Experts of a small language model.
Experts: 512 squared ReLU neurons an expert, 2 picks a token.
Below are experts of layer 3 (counted from 0) of a mixture-of-experts language model. Rows are named router (the router's row for the expert), up (a neuron's input weights, with its number) and show model dimensions 0-255. Each number is 500 + 50 x the weight over its row's rms, rounded and kept within 0 to 999. Numbers have three digits each.
After each expert's rows: "mostly gets" lists some tokens that are sent to it at least half of the time. This comes from a sample of Wikipedia text that the model never trained on.

# expert 4
router:513539453565582553431453537549450464528448459453453474567520486541513474528542499473425593477474517528563504550383466478483556493535430496530417497464445441469459511508496462416531407498560423477472526476443452554447575422522590395591482398539527544582436520375479485450482602518527522509477539501534401459493510474587510463496435477518437455473533424386488491409529426468525423394500542446477473516507556442398513432526494451506516492520435572478536470556597432468459552401510500496535520457444503453498528537539504509433520531585496472481564512623571511444583605534474516466521555485412585502569509505473509451495543581461541493404471474574465454493407559556551486429492439497466538469520427550565438481422532584523458444595454505468510515501490493506502520492536472
up5:511475484473441541522534472419490491506566480483463468469581512532522500483557489536547467442480460426451522431435582575469491558497340451528484522574570456580519561423530518478517521501514575480515517579485486461514532489600596495463550491493506495511482445348538478484563511511506565552478497513540458526539439494580599591576462377437462492559524506453542562532507537446466545466406489480482490538607525473474496517564494544610448487509463553496473527454408537531441560467488458469459443514448548610518558507503480447440505542537463588548489521451492432498437486465463544460548441547501612542512569444448464493501579559463505463410502466458531487413577460486491435445423564543481389458447538438550446481449539537474582431541501563451532474497445472369413429474597457
up6:561555428470470458522575537452422481586417481510494538503532525456509571505543554512502505449476488541522548441556497530513560441535538507502449559542412534496447501514447473378488449544454548513392474636460455540481547489512480558479455492615598473481603537442433529490533579380554444429422417494439563482503545580407486473483497498563554454562503465583525490473569443422534443454558528458555464506506468434377464473504522559545561603423500526456511492497555369564526493412506610540445512479495508470524484463388477532401475488522451524505540483598471528577531485511504513533525469573434461507485391483484441493572574484413468546480523495543520497502510507517506397483491439443521416483478539529543473473553512645462490467457455449497550506472544572543475534517531529
up7:460511486481493501454509514542520564476525529502500530408444508513541440568460573566485600546487465539459475484496610554444594524418452467460511458488515586459524463466572560517463561517568486489501481506455616546517540487486481505528453489526524450553581519565595544474512589501583603553521466493542539558516523424552541509508475483453461635571556470496560496517556489509541610513460477500497489532515516484601537480506442506539546574386552483511517541573538641442490461397428509427508548510481503497488476462502536531502555438433475470474383520492440634511498530546478453532423538429467557430548429488408479484555451599519461544529496498545438483530517572574482455415534498538457547582568503458560427467487442433417504539505401494404548517474434445550386484517524417
up8:446518530543520451454533561483377502636485452537520573523476550456446545478492586597495585450555552463470452585486540507475501483416479535465425504492491402434464416496393487531414516456514528554462558468454494467556506548554502490503495460540470419531544440569481475442459457572493595342449562523467495384506499463517512514456594479609496482426539533474468505542571503531477578496444519495433485414460516486517499462501487518553551475544441524538454507499450519506564442463545425444483531474501453552560596466500487473472513544578575586532500524445415535555463606519503497462477480437497540413608445562498471444522582493561493521516449396501460516389495506473579457516476561485508428401567424473500477447461485412475566590534379487478486471477542458473455508514452513
up9:560419543518558511491594474532486563593489477569583426560477539476436495510504520543490552490538452494522383477543516541502469535622617552499482504423484501476477436461519508524395455563547382542492600447519409560454517452500472504497515465491456496486476509460396550537523453414562508535453485531511548484536503488417523621480450454580478420510459524413484464501542463544548495501454474522522494542527571508456475473534533452496441488526423457509399448433543410584420603579523491449575494539441475410589479531536554540547435497485485481520471525448550427509496498592563463471443543489388586508575413502507428510551491487585519491423530451535517536404459559492461512556488438422516389441475526510576451512480492610519527397408536565503465545518536499478518480499467536
up10:413446477564543536536557528434475509515541486471493485489461501484421507516587507573445495475541538478462543569454478471615578484481593434652530620528549507520607512412447494590465508509471560523492529512509472490581458469483385441536512595461521562431475561464492502516467534480460488443530467544558466484546471506549605441511414540513536473426538513482521502469408473566500609442412439515472427541492500475401503611490502464456527534520483538423541436527492544413416480523546528523568472488557507439506483519455527558479492434545488456499491481590566499482516528543523559493449561433561543506504533571447539583531634581480531544518552398507480493616530590523555432492439480470542528500435478516378554418488484493549431437518546486419471464497480484451510570503477407
up11:545509447407528475484504550540549502409487479548528597535418502470543518550460516637523505528547492453477501512410462493524595546549513584536413494593566537427405502465495473489497485547491519445552551558482576423502594573449520492532468483592500405543459419483479556498539471550550474510402519516434500449481392545506512489414558416551515445478599538486538481555497457506545502481519523541421516610539478506577443418529429553474459438431539454505509476489454536564469472428458472494588527505564531468494545425480478597597552585487478522505485508505597495435484554537464453476487492544598480408482418491587527525465578468442481552475492510435411534590455484564354523601448572508565496502525479535409469483446447470537488509415446443511527456532522512521506546478537461
up12:460441572657519490456532479464522486557510458405510638529573483519483515594546522564431551486498533423502411524466593385429448484533529508510474456445619469424517549526452487548452412492404508502428478518468529526494464526465497512562449539532469411491488505421573533506515473481554498534451509484523447474537485411456500454527648521477504515459515515461574435450563529485526570508504435440462522437523463524492447412528510479500545491535492468556435531471554432443476454472591552571514559544454404485565499501445572525399494522528542524591512478462452480518486568467456680500528432454439501538543539506541461551590448505561545508520465457496477346501467568509497479454517432497527552585479536432545462522496564471485431562490475435551569486495499530544530533568532421
mostly gets: " K", " T", " In", " St", " Sh", " U"

# expert 2
router:467560539454390496493490527485559524435512534524497509582457496487538564475407474522564499472407486524523512564509564507518495494540423499524587457522425414441468587516387581446433556505583436488571529590508475446495443620477549538455531470537499460509449447526432432553531491516479559402398572517557512531490479460468548436442530506539430539538505565547416496568526481565580419490461548584513457441590558455437434471437490471481468535427445546538493513536440434496543464433491443485538464426474435536597478496515523534555536437559523448507412552525549443594588563438393454519529503483521528542528537516475549476507457400543515564581482548537476420404428564555537489520532426516566477482420494482549405460470524463452459511402562522466468534486483513515591542551468465
up5:534470545573517520509456562422537550459487453384535547571474444472531559472489393539413507499415570472553511492421544635507543495450573509425532542520421503536486419530481523462473533553559524465465468540514478523492462544449494499529562454524488485482463467537505489435530558542436474575441486558486564565472513537576555566492534524467568463549524529538585511533422512531459524541576472513665550442460492507498508445405368516522404608484483509501549497542458501538483488436444530504484551505525560505466495553553438516418542527553465526501483433514411526530565553482493534463457560458526507529499441454528428494406400399523493488442538503526405434451564542448521508420619533466424503468524464362452391481521488516518483617544501491452570425453559495534535512422548453
up6:438473527503522428498488474478535463433431642494626537552449531467578473612501566439462624496499412493472426559494530510595478484452517564394468534556529535410467491547588470481486486497431438530565462587448525500566546544537507539515447548492508501497521580414515505490563429643417484499460495446498436555481432558459525415501502550460471492458487515570458505587439620473443490435482519530459553592487508472501495489493466544474430434446591482574541364576493512504470427537510535505428549458526512555528441449527500561569488439555504650490510612450575455450519451479450503522535428473546513545537546456448557492577508493444487481508548411459507513517487468473491521486524493463566465544498473505432447496457420507506501486564541447548455554487414468425447516443507503
up7:468497517497447441480516412469403473529619538543583486537520501474408557492478548523455573565533548487440524518537542423416472566446531492524490445469530532470424432515518489451515505599497434488412572541376536482585487488478490484501508540475471469505528517602495514578487456531517522475598475459616385445500479455527504568520552505544489446585548558427508460526490474509511520432528539523456462538597487563516554490479386497534482445397557539502477539524594443515536482481515426422506384577443495496407486431452543486567511440534486557548490569445515496473559483571476539510502511472533473589589562466434437485421523504509562451360509521493506404405532469507457444461529500478467485516488613457411415459482504509528588561447563598463515396498472542522474489555501541
up8:407533561477506446442485523473525517558440470536462489596476463519563473416527527475438495465479506520535452512475459530481492437518539528606387483507468489472499530540520565426503434512621463591524548558561409496510547495450568498520493470478565560412515459507482573599574523537497450410464454410497444474521438500458473510522608590442596462502512433571558495573457460510515523555436493411532577450435518496550436503515552558453429532545464465482601554479472486515538456488520480395535490562501466431513515599522473562501562488535408491502508459500482520547536456534573571471475414523470520478454455453566529561523543470573512651464477525381544497558530435490552588442529570579385542511415462490434530533442497431484546421495445456482490575463503507435485426563430492
up9:455521482502496493357435482484481448458416532450498567567545436490521469414477536426513478503433527492456594551568621518584572516462467465389510467546511562391486491540491527475530433479496562322477571452516389566565500386487498417516478535495562462488535537450490428513426459547518528465564540504538526557485482587476516430566519502618557489471539528397447492482611526550533455545474475574533517587479453505558479561517517453472503515517451512537490550535540485454576503472467610473538466515477520448454480474460542508558571451458539490550397590469510532504414501525495522496484525495405539545427485524423503489588518450428482508510401470497439480577487499518427543549439522593518497471506516559401463449509458552460522586465558550480524463554530533548525563495528405
up10:423479542531560431539581481504535508440546580548563535496474458526575462560598475539458463523479433420452541452510464505471465472465421580539518484515495469379536548525522514598511466478490591542454421541532554481529469457467510527436543456474385497475485511522483502505412527479551455469584501391376463450477531518586532578535498504485513520440469538385533516509385442521517520470653547452481529571536453552553544463430536457456493558503533485505459460485448550518519543422578496566505532427479403540541494458466520478527588516545548555555451502532465464476495561533563493505498508341506516556485501495509579578482491514480558493464429449544481467515550463499533494410502547475570507485449472540365527564545544558571494439577409581443385441553531501458439576541536524
up11:525473460562494468487524496491469492470507493510497500535580432418414463565502502548511518579571526414469446408526543573561470348468516537594557437426483503458431463529528545432454487530521473464487529434415463489472446523562516589508555580418515489491507478487555497514486524511646488483507479466505486498457515501462598549480477455518576504500536502521592465425456433539501539440585627493524460511506479509460559530527546519473494445575538509516427534544517517565436433556420417474487504498522526510546555568491473525605608489548583568483454547517548523581410537572457546513461454498549430550563536520479534507483544542413485594517403443583424497398465501415536555517591432518505522524503392523572581535546502501500480464438491566513435616552530567482441444442491562
up12:597496495456626468539488458542388428534505549508444505456433635518436399517439551547597520465445532514524482547542490534563566573481484492485525462461486549474476511520491516534501470473539471550574530531560472482588546496544547485512454439511479610541456413410407526463441566456534512544441474508484572466543470490485450469481514431413470546514481561431542474519481512452519488436530497536486506441525441500459479524452502608492459468437399473582474459549525536543526483544474519589547479489541525520541416416532485563454437454564496446476532455442474489626568481493397459400474544474537481521570440462456464552499500700454530530561490533386459475563522536393475428472567509458468518570551447554451465508431473543512408452481490532426469443517499475414469491439508474
mostly gets: "0", "6", "5", "7", "8", "4"

# expert 1
router:549489615444528466514389493405518578549555458534538543487601553487467461474545435508498387492439438426445465422531467433521465482548474509459551424530530583551465457508511497471456413542505504545420416447466579558566501434504507599450464446489555516484592563441489433543501542591535456534506578531532408528460403477429516514567458561554529507573486470448450468514493537431543563507571507485480514557561476442537536497561537563515591452506494451466552513527423499470453490534465553430480440523461475479555546475549465551475620565594495524584491537533536464561490568441454465503462509578428515522487539448514442535471458520589460392506426505413598494537577482402486573538500451470486442572468532564460458478490572557510478498453536457531446512429491428488458484462415589
up6:488438473535532487545471577548522461560550521427497396404488474446538518490492535506532584549402530440434475450491525427615464569472464498353511524431527506548516562567445500478457382485574541428551490425554538435557467489609501454468475454469579504394481509499483540485492468472420499504521535435437496527573491526527469471534518489507489498545499419534401464444462590457500520522554450416521488577517580430511613543358441445571527536470499534543538492486496544435461481639486414510517469506446473572512474517456442424488497532388547524514430470531526598542494483494475471477517499503514488500492534469581484424514468498516558522535618443443484600531418439466516541400568510470526525425522484494525432447420526430425547510483508476529470403496535549455580521525468525
up7:550566565508511547500605489543398560464542478386565521481502486488571510475441536465546523494508564497512447534525412550492560489469541601419511445484518463480555440426519482502451482522526574546592471477446493460539558502554527536409482570565563571480394467525475501460509528487497466585510556434512512509507518597464482516518518481505462533513436565603492402571565456454514453493475497454501480566493554499543574477513487502461544496439468428576477524479464561562524568556514560416406484457510356537480425535515546487460525471534380499521404456441547559577434504479545571486407523525452507536575541566472456443488473435527458412468470475457518514527414519477535436537487438493455545591569508543451482444429430398589430547485520386487424431452404517523562563523527545
up8:615461440572523540478549525488452556444432414574526545479421567526504516475531468529529448469518501404420493382514428465471508494434540483532421521522499444473574400461495460495495578526474500549604444509552486534581403516550464511439500552557466511481548490462605523437581437449503430538491521533492519504522504427556477469498484418466464480523512532547430465429529574468461429511592372552415571499503581494479494428520496560595546489474526603533555460433589511536434454519487582496538493501515552537411557458449476548561442536502397532542436422524515590506545450459496506501563469475495505585576510433499448507489545430479443450589467446563547422493479533476470436469494538432428440459494481445486573546613530424438503466445556449496520495544517531514515576567416513
up9:527479521561291477533637519545459460530415477489568505490522585566573534503488508468539522483542423484490522456535510533383477516586415439558579517436483537512440447503491415511476479579503520527532574471508483457530533466560471488488575463521492511532465547445471478536482508437534519570559535473435525497481452487514546550499487494483481536489426517484558615534510518481510530489468569500372519554506539475523493477519481539596540413500506492480511473460566434528409554503567461562482564475445473516492492471546385539504395440489491462583498541528568462544391505454436426527447402498489475504600493531449525569503599593499637509488516423452567532432532484456488471435577495435444539424433481520432488451485538431436491563456446486453499507533448486423495516370416515
up10:495527540440544468482530505531516430515481573386552539583489510523557587488434558458455611471551470580542516477446552416540519586524545421484501480456539584538527528471511351468489428471563460554590431466485573503425510535523537540546527491434481471499562500617488443370471445457590540571502554538490471506489461471599534574430518509519453578375501493442526499466486585581483497454424414456525535413518639518545576458548505534547537465572588480410522496435494586530551586442445473527498483516461487422561472507480476495557401470498495535567550558507460431493560520537488447465472442432563397496513498497419497478538470545491550509425486421464525547549504528511557486453519466480470531415494438496460513480550597484467499554507416484519540497528507489544420490449478530
up11:479447525497459467544591431585458501517495497467463526536505444548388490579470530525536477570416479472535506428562507499531516465522513500540455462495414483550578516424467477404533484468518564584481449511500531565561492459511497471519493511547504435537516555509540550492575512524475477449468466482529486544531561486499502465530441450460422486599479562560489425501445458504505574503510542531392552519514528524518618485576417495462554462528405424524589456557569448453619419526531598427520557503565404509472502320487540515553484569569584567503531449540485517487440548601462433403556540448575525500467489535498531382546481584484498483443517488487465485503469486522536514514468455489567461573524607601412471509540415516493476555497432480513461437533413620520549548526548570
up12:504483459546500556514453470521553490572534469519499516554455537541521523552424540616498557431488511491482476499523454459384501416571573477453525453568516483590539507510419539465505407580458641536569484450586424446520499426587539585486544531537588565471498425442490495576528506464467493527398512635493496488515549471463461518445503498452443562527523586468575567521475566507453466445442540515474513574517619525477547507477389504609469547508492407520505509536587611467471527408563481550495448445452597525465543568550488575525533511510454529509479571447441589518415539476432462476506551537552429494506541417443543445536455532480421391515550510492426456529502541556536436521501556536473433495479536524451553411566500503509507461477464521444469564468528516453497542539412533
up13:484412545504500419504420454522459554604482498465480460542504446621452520495568519504384490515519499585485522505573542586577608592561467550486526574446438489483525442542360615562488522543426538504549448510499521499528506582497490503455497479479421545560481480498433485659512492510500554469520505530466492486448574481506490530483501420565581494401486566525539524518516612534512449519524487498512545519510452526444556472531437475460425484483544566489545498416581514571539475610424580543494420377437552538479494521508446510455558460454613484496461447488546554463394436564496491480504449471499556441453549547499489491497407517515407521551534502511487500422420441510550504396456534467489512466430420491577528487544502519579525543455523573533523418484471494414448532515432498
mostly gets: ".", "a", "i", "e", "o", "u"

# expert 0
router:508512553601436532470508534495480625482492612560502537479401527509463497442495535442521451512581502590355556518486435505526435586417535489530520602498553579562438511555546449601534499527549570558488566400439559514410509496524462489468489550527549425539492447531451503480471410465517564559508445536504464559555428510523469526478573507550465497567471477476476485527447491480546479475412521475466502533521511512456558494514494548544500614540472581468472486551499503546483497437448554521491476478413384592441525539429484470547537509492609423509439582506580592449525486510533519527471505423557541551513569480467497513469544458394553535432537419506462538587475479542560495535420446590608441523483412450502495518447466499589555550495427522573550549500552535466488580548544444
up6:553478394523482467550465510393546413519461442607595518462499512557496345515452597501436489535454503419405424440511473441473504573559487429488538459487493520633507511479569473516409468431505568462477471508464463501594439489557494487420456562477483515507415545413503614538506401473511515516504492509592558467473562509578569499509572502503430462528497567516501554469474508503571531597467443492480466526479545505420497517490417519507534432521469538479516529536575562435474499509623440501412407591426418450515534574519532492518512566503592518494541482510508507590463543440450520535529543393523495463553539474559543516552489467502542564530540507453522436488462376485423505437549493556441554549483443465493415478545517484462548502437485583447435443478501463440492515549560527
up7:483579533437621530536491473557409625515458449535529512547484521438390456543468535511536549498515510498449589569526426570496596529496473458487571549500542531497424503613487480480586494542435490430547520559439497473483580504486581425470532481558533475490470438455508446463518508556495582397501416478438559541427458531509526412507498455492550482522505430527483525493413496443476542492583521481426526502501451413611522403531537583470521489464396409525487567471433510535416462442533419488526539497508540473563530445455566390537545512456496511410545546441490522531477536435550527478474509558498499403476458484530454578550502567450577456471552578455580532453478474484408467539457644543550516554480427481470464494509520479500527533595527490535585527541416596451526464466481488
up8:523483429541486580539481471422610505582521420554545524584499490453458527488403502445563502516504611501369466476513453476528516518484501458475505486480515536557513393482536484497537514432513440437445441481487395556575446471457582441514507450384544497509506485556502546485608424529582520520463531518571503473366562593516527573441502475575418420591453442567590533535507479545512558494463423503472543486477490464490484441605469499542440454538478444561500559473509501487571524472529488486512559494478511505531433521440534534562470499521558546483548528544509464545459420485594526445557521425561547479561594579519492496538442484505505565443542506514530446471499500582429466428433536504438547517470529477462467502495513545531499542512581544401355491567526399462459569407611512
up9:492523456543474517542500472524528508444524464480518583472568516404554439495432501532532586505524595528487485523512390500421556571471392417617542529464535472552482587435470439529496581551507488533472626474512440512516543484447461443499513462456440508530546465549547535462468511473455487563466532547416542473465597478518508466492455530608464498521462436494646535503466437446502541483463511587473541502507542575490504499586455500572484518535531557535503524513443480532412567446491514469402469451600492539577536528490541447523464544438473547457484522568505443451563623594538512509507479576541482487511476559467514421478508536520451569514540578509519547558543525504440479431466472420502475626533577583445394600498525621440445535499537492488512563550369577518487499583512445
up10:469521465599531451527503521495536441525451535548485444483547531488499396561493520553497513531497451569514377427479526553522515493547502492525487595467608531433467464496466474488500500485473525577464555569421589515611495433543535376555562446486529468530554452506524479470422503500464479420480526539418545485565505537465468513528494535495549549476394473540404445514576516447532544530447484525537496475511497452530462515584442569470517609527526508502429589540547632484526501488439490464625449419502443509488492504445579551456459446494494464552523463524495517473498659532479581543425453505414598482498624516545544400512529492418506577479474518526407455458481430503518591512479446485547506528440531579534455458493406394533442591468529468504527516501508518377453466534442447
up11:594590486532497455563480498529492400494512436468485408523498535538479583525407459487540565407508456426529451506477414534485543513601557527514509583564432477536456524552532484545563491507527461506531504432525491493506517531578542556542450450540524434374459498494483461538543516407466548549519513598535490509492485491421483511483395570488511421554432524547530530517492545387520513502517593542364530365558513538502514545537472550446477417476541557437503325369492465468457527537505489521409452495483518481497431411572445524575518533480503453567484475461468532474453572454521520502566520470451483517455502401517508465514506536562429516590602446485464497478495515493556531515513440490504611554524563516462515519520393548473472460537526506540551573582578554431441487567459442
up12:499523451487452492520471493385514585461507519479550459605488480556566422505509465442470527560574548426542513424517448531438469482565525493565483468432532550638511517477474537482464459567426477511329448478474461477537470439545406541447464443517543491434520533452501588456567535538416505476507425524529568563469481522531530490509399479523516556512398571556451504467503522468495597528449413455520530537524531473447629532527490444456556408561534607592443651499477459514545476386531482556558474560492514498506549452509463553457447574452531539488500505524523564459484485536473482508445520379481459531508510501391489563458543562449495449463493506554508537594465467575485482504488618489496565477435471501405497449570563520565528532500506567493478571473515457455404544475490535
up13:502457360542581419502601512467515457582539402529449478475463440526439492486473499426370514629452443488500453557540504486519481458500607475507483464497478533503491464466486455523354475503430521477467500514383480477487475501480501448513521517611416521393507471541433539498445463488418662504538465478498517536520561519531496420472518460559490546497497517484518533409516512527547528538425460573528474553579509521577487492430587434477513522463556475511499532478475518493555439471516548540500447444546539588522598504476579603477546481442463566419583564530506496516576507493486550523470406449467613567574387484476503505533498548549467459525531459568487407499514548514498468625503518518458533507503467600494605532474428505523533565519541470466494600483462409532503564526521481
mostly gets: " of the", "\n\n", " in", " of", "'s", " and"

# expert 7
router:498447505470542472502558407476510528462603459550466520531552576426502538550558472506505531509534454529598538548452497428460485580547557521476572472522422534572510526475546572492525441502534512569522524545528508478560490498525539543426529485500580479507472465516428419466510584437494538470467472465461601460530517518471547486424632477543477440409471513417562457503504525644412449539413533488528483526439546569457467553470494457496465527518490531513535404425516512451581501509405447431435427525426513531501443432559472530518399499524583483437457494527484532582588394518433545423515515439504576453393499407507520472502521522477563468467488556420620498499544407465484392503464485486560575469506466502458589459493497550453541588495454442571557482510538381485581553500459455
up6:542503452476438480582522426477484436428441530476431518409460486562554535542476570516525517538443575511465535531575482440471502480442513484441513435513473437507516547476492571450504569441502455553472530443457578414560512482501551487491560537472520483482566546510485353583443480489574464553455467418567527468559506503518506528575546551649494562454506495574555440555514544542515548500468398429489482568452494533584539548439506515458376575447397465540394531572483514452496481460631482441557556437423419455446517471531467439441543507517611421583464464633399584587525506508543465415500536488493506509553520489525485489472418556576459490458581490460506550532512479447474503476522539499453484464490398510461453482429521523527503467514552502465482510506514480544565476487517371
up7:510534605471537453570534376512459525542497476498491515579479569462497498480401550410551450470466410584496509546559498528591533457446539466489544472471333481450557467489582474499529532471435515547547454582420508471471512468540576552418557464514536446481550564416542412509452495494496506596538415552514440530596403565471484520513453538533510494452479464497488462524473542578491486510519504462518451542478423495538520473479518467375519493434534552464450532430470520460545398538469535535464566517622467590517440432488507450531429498486519522555452507467525455518520546542482457506397510510503494518476540506610581500528481433468425513469377476480505542470527548544472544495517482587467528521546658525552490495561475520550478626552493380456447566486493425435559543564468459
up8:590367592642444478484466500513540543451489476552579425432525546576488574516435528438561523442455533450516460553427528341465501549415504566404552483544495526503511486431548478540438465535485493500514455549597560500474569497513585407476431416535564459541534491523434500461503487506460459547491506500516468505436554470460511594582528553474449469502512490435606431392562466500516462480461500545525526443532581439456575465512538503535464510497476413597471525544466472532555519517537424538612484453457537526594531493554465472374451522471527515501547553466493459494575505510495404496529537467409544378443421479519433493431506588542474509500479488477541469555527606539480485444538493512499471493539533462497501532561572540610529430471491520545531561484468543536472457409470491
up9:446517456528497405462564534502528482533541537521513483477476540454522490497547497429472487513471548487444487461567455460426499386507520576523506501427569464495523444455495522472547635522550436461474506527595476498532473572454478602544415545594481495568437418521426466497499571510504457456525353440410441546504543451507504438470514453468507469458576457516505465467582509509584569448450425530515483517551521480553460487528573559563496618527408507476539505518553435510512508536480632513546500544481548493456476496486453573431479487427401480542590515538566560530561437518427558508444473448488492474478551525577585498529512521420484537503508415584503460449548409554480464481527424465569502467621510500489578534485420419484394399447529514412410410575447463539504501512445539
up10:477498435542461532405423475481485484406538552428559524498559579484448512477506589580455524400490642500521489461490530578450593533408437565445530526489474454584495558476419492510461476499518475502505546543531573453520510530552481487514523567531571486479568514504445456498540608531472613451446516436497499513586501525517489419508529551482415473575569573508472448531392604499526511472459452417496419491503545524477475536519399450570408465536556431501525491480545567541529481523607510397553486548496368548465459471514380553554417431473499516547465473486559486565562586412487475507475516523550524447482515559494452512468556404542505466530577440507440537464471456445472462530532523394470563475471506571492519535486430490495514471486429513623523402504489537555453557521453529
up11:542530423519481477483471510494455540426487455545566543504416537513611513413464539455570506395508481477601425523458579434490602519448454400417508488526419576599449452460467454543479521480520477502442449490563530519544458448506533527453454523494462431443479581427475514493443505515492452389404561551516574473518575515510475545473511510500561445519499611493498515438411565505451556557515555441521503571529505613460474470460447484539507486533478412573513532437513521402535485429500498502462563460451504498482505501613541444442476539475520546515446482543466558375514547512512516598501483497506503495442573488567503506452532446573472529541514540418622573506496530534434534515464471497518557525438529518533499526486559499437377531505633463441551487579422388467616544461480451
up12:485480514582582541545476537503498525502450462479463567394469580520542392526554460501402482517557485409535507511375490557463486572504533440421499480535515415531550492514565497503516451535499518514487585492374543434495530598554544561430493392569466486548496554470449552504534526500498581441475541565529466483549429498544547477476553489547557408503496445527551532501545564451472527501465518493489412412428443498495485524483432558481454524511485546517435530460519555589588475486553398505615367504449514539399539446456483508536365506499473518521482524511555507584524481562569492424551590461468403425488530491518429458536555411546514487492464520481548548498514601462463442526517580474540454555496429569615455519506515446497571458394501475418562509509502534536513480590462486
up13:556406481579445474459523452581573522574522524502477555426508529550418496498546397524492474437451668563547518493605500513478606475535491527503471477415474501553489459467454445515574508594520526401546480438575607498453552597482453454468410467468484526397489493501464482492456397445510445412485449576546512473441582566603383544450555548565567476530547483500521533512571509513542459449505433562505524483436554523488501603606446461455563447503435573411564514582499470523544544527490556513459481519491497451593509426502497497505536445446556485489546412521467532469440508482466467366466468512492444542530572498463505436477417548483476515495446461518414493532498518541578446486555513391474502445424459495469471495447515441519478545564518529483543477496462469513440526472486562
mostly gets: "020", "ion", " film", " National", " state", " American"

# expert 5
router:510584524536501453589515463484578470493515468442513532474554473510488563465501504430484538463502520422584536561500496457542504503448438480429497409537462577509470554593551493448414424463500560530581496477550512616427483430455523399440464562542462621506475506535440533437471501442477535433447428467574507420500523522448540555447475566508469497506473423568498495441445580519537495464485446562454544544462604532538514523558492503494548525510496500518425604541528515417523561508470448541473586629519491542528514487512408522586433559471400540427537477497454437402504476565501532416508433471563553478440521461494530576542449501383510415573550509538393452469501568531518495566541542512445500508445439443478510445563515484491475500455601401424470498527532597471419529477404486
up5:551430484527497518506406535518486562509497414493517510512439565561496535455610507503425580477501474472533570442443450471540471468463490476473376484505586484480593544627461462496494394475441438509504415507510519519516487553533484482508578521680489500496534434495505550470560434493460539600527488589521475506436512524426517487597553495582520446546472459412565521554415497607541473460503503498382463575538461503478492396525461515522471504476518483557501514587496469521528593484539530542509405507504569412524533536500495559555632450557498472510501512521453576469467511507443391470546559507544428444447462408463454488460531461521595506485476574549478485490412471512480523535521502462520379494440426459466467526447518576474467433560486545467534618546537594500451566507443518
up6:518446529506521467459640501538420467446471569396457461450457483534498406495480475526458495531549629473423501536585545439559548452444406391541527491488540534512482494583650608565563437478474524545487411513426399501547551456583505427534460535534500459535484426492521432497394504485520551508522443473481537473477469463532433594530509542523604523508587545420531412528412468506510469542496378505453515377537510571435513549472496521486510561556475515514511524533486521434491532500497447487542466594480528504443555546429506462467395417494494457571443529529498459498467501557466449436496439554561487494492534434453557504489498581455502515519427495507483470479506488506595525478482479544497511568503543556458495474471533548462592518554522311470561447499562454516529506444493535
up7:506468569522495513495469627476493478555451435567501511496572518527521572485452452580417493532501580501422538437436572458455475523472491522577551485542473460587475517519512486496472441436481488487498527483468406544331553519462452413533503562469524469455565499463489608466522551472577457494538491525520515633478505471462487571486493541511587446525538484414455442554400482507581468580489492565461458506575455447471462574560524621481502526502434442486473497457649472527482531492528509506542530443540359504615403553530456504538435506454498583511526528591440477422490501514475447478436550505601381527492554548503477523462513495465543451584569490486500448434465450558453591464449520590431481476553501486488529476539501472454576500476467457492490615557496519439437469467438492
up8:520554479417563420457594383513534448371433594480469453519543608462456576575455481437518526478475505574478519479546466571482530476461459505518492438494497403569404468419518496471514553545532451510438487475517415479479520455512413481454459487523558481529507434485508480498419525571513468550475555492419647462512456464502509552581506537533472493461498505497589503452466425454476552477442494478444477564423472515448502527534500567568519466455490517519511619396486552511509546493535486488505519525455473485469447538544581412429443555483570535465462542455478502602416571575450463482481502606578583487549466637444529429528493512529516548536549530497439554557451629439493469485495421395563476521550422496455432467448481511534543522526530555413538510511507521519481541616463464
up9:602531499584510482465635433460535476545487528495519366435538454496416581523531517523586551488417587475530524559605552442470537499534473491555464460448513508365466509480560484535587534540571518535479537576431462492502514437550542574431598545473562564632427466461467398529565489453393502515456494544527531504535563547488552535471469531489543540496522424450463488445445445500450531474536527474465519598520390528463488457497522506519452546482530529466508462502546452520514403490443456637551475528463555533589438453483552556543531563552508421525494496436608456537505547503530426531552429565541466466463508525471486470411492517502466485441456449522450600558569543509486462487508499574476566457549495504504498581455479509498430450565471432534519475430519470370551507445477537
up10:538522476532526451468586481586544483525425493481477438467479493504493463567435501563570457420503559417424576500566518498530561513551464495500473458365468501496551514500475485418617582577534488485502449592483476517493513523474557502523463526575521397472434475473503599487488453570478428498533471504465440495491510585524487513518461525470444502426525428570542412454511632581398483575511596454511533517513453447534504500495507433526543451521558535514531499459431521543487492462488445565451504477475596501542495440478473497492429601447489461437462570541449350543490601541516505522479464493521592462526521557477580426493413548447449505534485549563477443525530479504519512508521551508473560472400522432508537475389548522443545534447477613528489590566629536458599535456388496
up11:442525498586601414491493455483469528477488476460556483497483619506461561577482479525551505443428566477612520467480467472583490401520480511602507507574641520490473412499542495493479472540529565449335497476536487554492533511465473438516498567567550557420499524539475507579506490456506492498473417425606457509470483485446417524497503441486486421482521456437515476500462479464411487407618431506514488461497464511476587537536513482493539562518498568507472464501579531497423506438402435474557431520479495505501440354449527523464547486607427504528450498603451498572489516509532553583442540590439496581492526484512606452437450473474465506602522441478434490510575534575511479465524483421573457444436501451515486521534490538514588536492559475454456555470469602529568442497472503
up12:456534498525456431490578613512513521541401556462549521530472514557507550474460508372516458505423487470489581466478458467469444431504441523450489567545586496472555403494492536476526554527572481514493514453483440484453467444487515565498460542575556606457525603476548553621435535565579543481475413576485524507517432494425461469552427451444434472391485482458559523498498469507493501541467554561603540463489485430525483472500579466487533497495546488530485575558554411507479450443411490581584555534415549403591507495498459514484541468473524528561484567531411419566497479521408470522533424493565513467519497485438418580465538504489442511561551446506343557413451602505455541522507422543515469503549485500522463459474477512406447529499476428540471500557489508400555401534486534
mostly gets: " a", " the", " was", " is", "ed", " are"